Experts of a small language model.
Training: a variant of Adam for the experts, 300M tokens, 4583 steps.
Below are experts of layer 7 (counted from 0) of a mixture-of-experts language model. Rows are named router (the router's row for the expert), gate (a neuron's input weights, with its number), up (a neuron's input weights, with its number) and show model dimensions 64-127. Each number is 128 + 24 x the weight over its row's rms, rounded and kept within 0 to 255. Numbers have three digits each.
After each expert's rows: a language model's description of what the expert responds to. This comes from a sample of Wikipedia text that the model never trained on.

# expert 16
router:155132129148099085165127127149098129088126090110139164160145107125108096132159128178128147139110134112120116099148114088145103103174169109123079156111102109110112144118102131139113139112148150
gate0:141107153117098099117150127104096127085178149154140140125137111150158116140151087133118104129146167149091115124132139109110139113147133131101124120117136117163105101146141127148126155163127137
up0:128152135161126146146130106094099084151151132130103157141164164101135155098114079139098096099136153124097108114107126088136124117131129110119109158151110131141181100137131130135119150141107119
What it handles: Passive participles and particles

# expert 12
router:176106115094078091112129145145138112115125146171127106113114106091152134145103151155129156154124140145125147098108117156075150145154125103143125126126104110122110164140130111176119142137156134
gate0:127115114186185132128083168123134138089167125120107110134149143121134083131106136122170143138151145094120148159126133130120111146118144139133095124132079105101148164115131120138149118192084113
up0:092162129160128114099147137124094094112143151116096101114139166128109111107143157132161129106137174092117121121114080141127127151145140200125083135100165122124129112140142136152166113120128131
What it handles: Physical descriptive words

# expert 24
router:098125115128100143119109155135130120100167139192145136066130083146139123150102150130104116104167117131111140155107101147116178136129112125095105085118123110124130120126182115113134155132140121
gate0:134131135109092103132127152108119081150103109089118110142152082093188118108120093093130117168142083131106169094109115151153166132136121153121116110117069106124150141138096149100144096114135145
up0:100110138159122112144113162091159129135143167116130153136087089146109096113086122140141107194147140115128145120142183129109143129129134172134090116123135129087099101121145098091085107159153097
What it handles: Motorsport and sports terms

# expert 1
router:123172051137136073091120150144166095135138092118179141115079128129115120145109125139164116101112127143149129107132076123133175153124169160159130111122154144101113142099105118160112116139118110
gate0:114100097143111106133153120154101090136147157130141091123108144139114102152155129097110110128140129085121133117116155052132155112141119145113137141117116108120091162133117079154138142153143139
up0:133131138127137119111186121143135124110105141084125116125109170108123142160104098120088130120118084091142163113118094111130138139137142134127135111121131142157149192118109135143108145128159132
What it handles: Sports team vocabulary

# expert 26
router:147135158132172139157151132133135111106116152098106150150090157104095129153170126138135138148121117108112122116100118140155072149118129089107168163134121153145092160122102122159172110139122148
gate0:119148116130137149127150101119143137141133192110149092090148094144132191142125107124134145134130120099109149118156106127123101125155132126152130059112105133152128104103135129086110112200121125
up0:149151119126145145109134147129172158125133149084146118086100133093130155125159110114158127136151093108186140119110115163122098154125171151127153106100109133143121138138134085138133150168120138
What it handles: Years in birth dates

# expert 13
router:103122111078153142155138118113126140149102163114119148123149126151161160151136122088152122156112102155126156174115134137133146168117120168123133206130111146117141128143120142157165125107165111
gate0:101096124124089131103172141130154090106158073142158150085148135117132113122126106124141153110125147134123153128131143116154122100119161114147131150133142105133076149101106134126136138112146102
up0:129135127130163110126149135105101138113148129131175124158097129138131127112131104104104147161151099192161177165080119119141152129091111131142131144140112179137160085136138124127133123119123122
What it handles: Military and place nouns

# expert 5
router:150161177085182110105142142101143105148093154114120121142141145175127121129100163090125149119137178123088141111127129116139098148184153152111118164119112140111116098133115128138133120118146123
gate0:115117155139107115147135119132143103130127145125085095143174107134142135103153137123114141133156132101142091119158145139120122104150111095081153153139154121153098128132110147151133098086108101
up0:104156120106149136136137158091184126111167098108103127147178158117132109136132119159103120136131119190123121137144158098151112133143101126108134124117134091140089123100092113150119104122142112
What it handles: Place and nationality names

# expert 14
router:127163115172129127158136135129105122114078124135101139103083092136136084137152141166099107130135131120113068138098117072117125121135133115169160143102152082122112132144096113127111124124099152
gate0:116100160136120085135154140146142121165186115166120066111111126108136133134125109130145147151148129084150140087091129131123128149122118148136129135138147128116166112144123108131122129123115095
up0:139126139081091089122124103166123112148132112144137125134133151140140156097112070127117094104115145156147136146162137155145101158148130089123090086134121157111088093077147110131115146130142143
What it handles: Articles before role nouns

# expert 0
router:109096100146131132118109157131126159161093133084109117160133177118135163078154154111108115165115146127106137120140143122141175184085082132180121161155137125164148119145171142115143125128171159
gate0:116142128156141121093124119073130108122098136134119123122135111149164128126094125105099115120147113107120103170146130133119116175106156138147125103139127154139140141095143176097116106108112128
up0:138129108181161103173142110132129129117100144147067114134084101108122080107073108155098134120152144104174119179168134134125090117096113134128113144151125118132138159132121149109151128159103138
What it handles: Asian name fragments

# expert 8
router:164121122151123114139147109087134142080127125135098121152158126125093102109164162135085087126121124116093122119142118135096147109134189081079119104104157112084095163143110117101098129119099130
gate0:147089133138108152116101127113128135102151104142094145140134141109128101093155097151138156148136097126162116131135117105121091124154153101135127115095117106158137188108134093106090170146169136
up0:143118105110115137143130156153132111132124121145137145129150119155097166169111117143105121108138173098138091127187107146146135130128079178093120085120165122126095087113114099165127117140140131
What it handles: Adverbs and auxiliary verbs

# expert 11
router:116123157185137168099114090113151145115098143118121194119098083119122155148156176122134117154119154144136153152124104145136079144120115102114112150145112116123147140154113115133096150053125114
gate0:118103082122116150170148129099130139147086115129097088099099102165117136100141109105121105106118154163139129097105163118124134141127125189151098089140145126114109122124130128147186108158171105
up0:164158170130131114167109107122122118111132096144105095129136142131120100112149095153111092171139114139161098113096122131155134115134114085090123157105108134113157155090129152132090117112128144
What it handles: Foreign and taxonomic text

# expert 31
router:142139110156113089109122087117161156105112148086129132146154095121112097153155110131145138102125135129183158127163141162167127174148136157099148095130181116075110147144086163104115139135109126
gate0:123144095152154144096144104168153133153065128133078138142159125110130115169106136126087143171119099114154147126103152137144178146088107139116105096137115136118092121092125105083146144166137102
up0:153122102108096095162111147116105116120164134119125140128125144105120103103150108103143125096160108126121121071183139098168118111166154147151128119124081102140095176151131137143120092139166124
What it handles: Relative pronouns and quantifiers

# expert 25
router:107143121092163124157103145176157107061121104140139147193151158085119123118161126105123170147119119145136142082116134102141103144129152150160188113162128152125144112108131129125118129137139163
gate0:062118120118129133115120104119124102161159137142182081104144133158167133149126120144124082110138102110140158106144113177118178121160147107157106091155087137118161107103129122105075183141081113
up0:135134111135105159151130164106095116161130095139131133134144160144150133142110154168113120102186138132142124110117119122104162134155144141130120117092156123145101083127132136114144140141131127
What it handles: Names after prepositions

# expert 18
router:147122124122161142159139115102179158125116123121170121138150140138165108111119112134123097138117119130067166107151149138080144122155147163132164150092096136081144106111149114099132134118114123
gate0:105089136120136046126136105104132098167087114135086100172108171088100111139118132103156133099132176152096144119143123158123141125135126081155124167144127126165149154125175106133182084123187095
up0:048131144124133114138103120109131145150114121102118108144060119134155140127129064135168121112166156154101151106090168127099116113106128161139123139137089171145180111121149092102116118129119131
What it handles: Possessives and determiners

# expert 9
router:105141104143153107179130095155165113146122128138121165112104124120133157112151132121119148163120106145144107166114126097114151130072124132155119191124127104121170162153088107147156131144116091
gate0:140163143106125169142106129134139090132087109075127133157094171149104169140117108100124143111128114135121145103157105151135122144131087096172128107145143132114160117105126188095134116090108089
up0:128094154104105148145154128151120165154166126169125140087143115121163137110105128122106105111135144123136111147139129151166121090123129115122143118106109139158159140122135121120124118163127128
What it handles: Surname endings

# expert 21
router:141153126148126146182149149120105123119154115189123154111170127155106101139142122152136109129144126080176108134125117096168122114114125134144127141148139086143100127134133138154131150179083091
gate0:112163148130144168139137114141144088133149082137154146149070156120128111105109091121093153108140111147120168152108115128152118128111142123138099126127155134147142126086112172127177158143142082
up0:151111145166178137138158111141079120086157128138117123130095168130106093117078135119126080131127141113128172123079138095152113095119122125114115123147104119133144112127133109163122165178139102
What it handles: First-name starts

# expert 19
router:120140096189136118116120151162104102153095111124128082139084117125126148148167139167135104096081103147141095151141151150111101110149117124114165095129138151134085126089096104144120118128120172
gate0:132152163146164168128101114145132099134092140118081086116175143137070108128127148122106121128135125078151159103157107088111073139174153136101104145109083140142128163100118170159154091161171115
up0:099130123092118109124153114128125166131083145152167123131134100133160139154128160120123114091118118101141136123136179181113123090137119128135118119140114132150158074157157129093141144132121108
What it handles: Section heading markers

# expert 15
router:130155152115133157102136096111134133143133079112139099110138132136165135134144109125122139122142098094088145089151182160129129121148178128098133115129142098135174127074132115124139123173110137
gate0:134108148124128101111132161150095159112102064114087103163105134163167149147112081102083153096112154117135115151091116120136146161131067163115091125136079153174079084130146103119124097134122151
up0:127151098133161144101133131150143118152114152174099100150126163155111141112148163137157136127157151137112113124143113149152111065137143138120132140148148131152153129139110147151143164119122061
What it handles: Mid-word letter pieces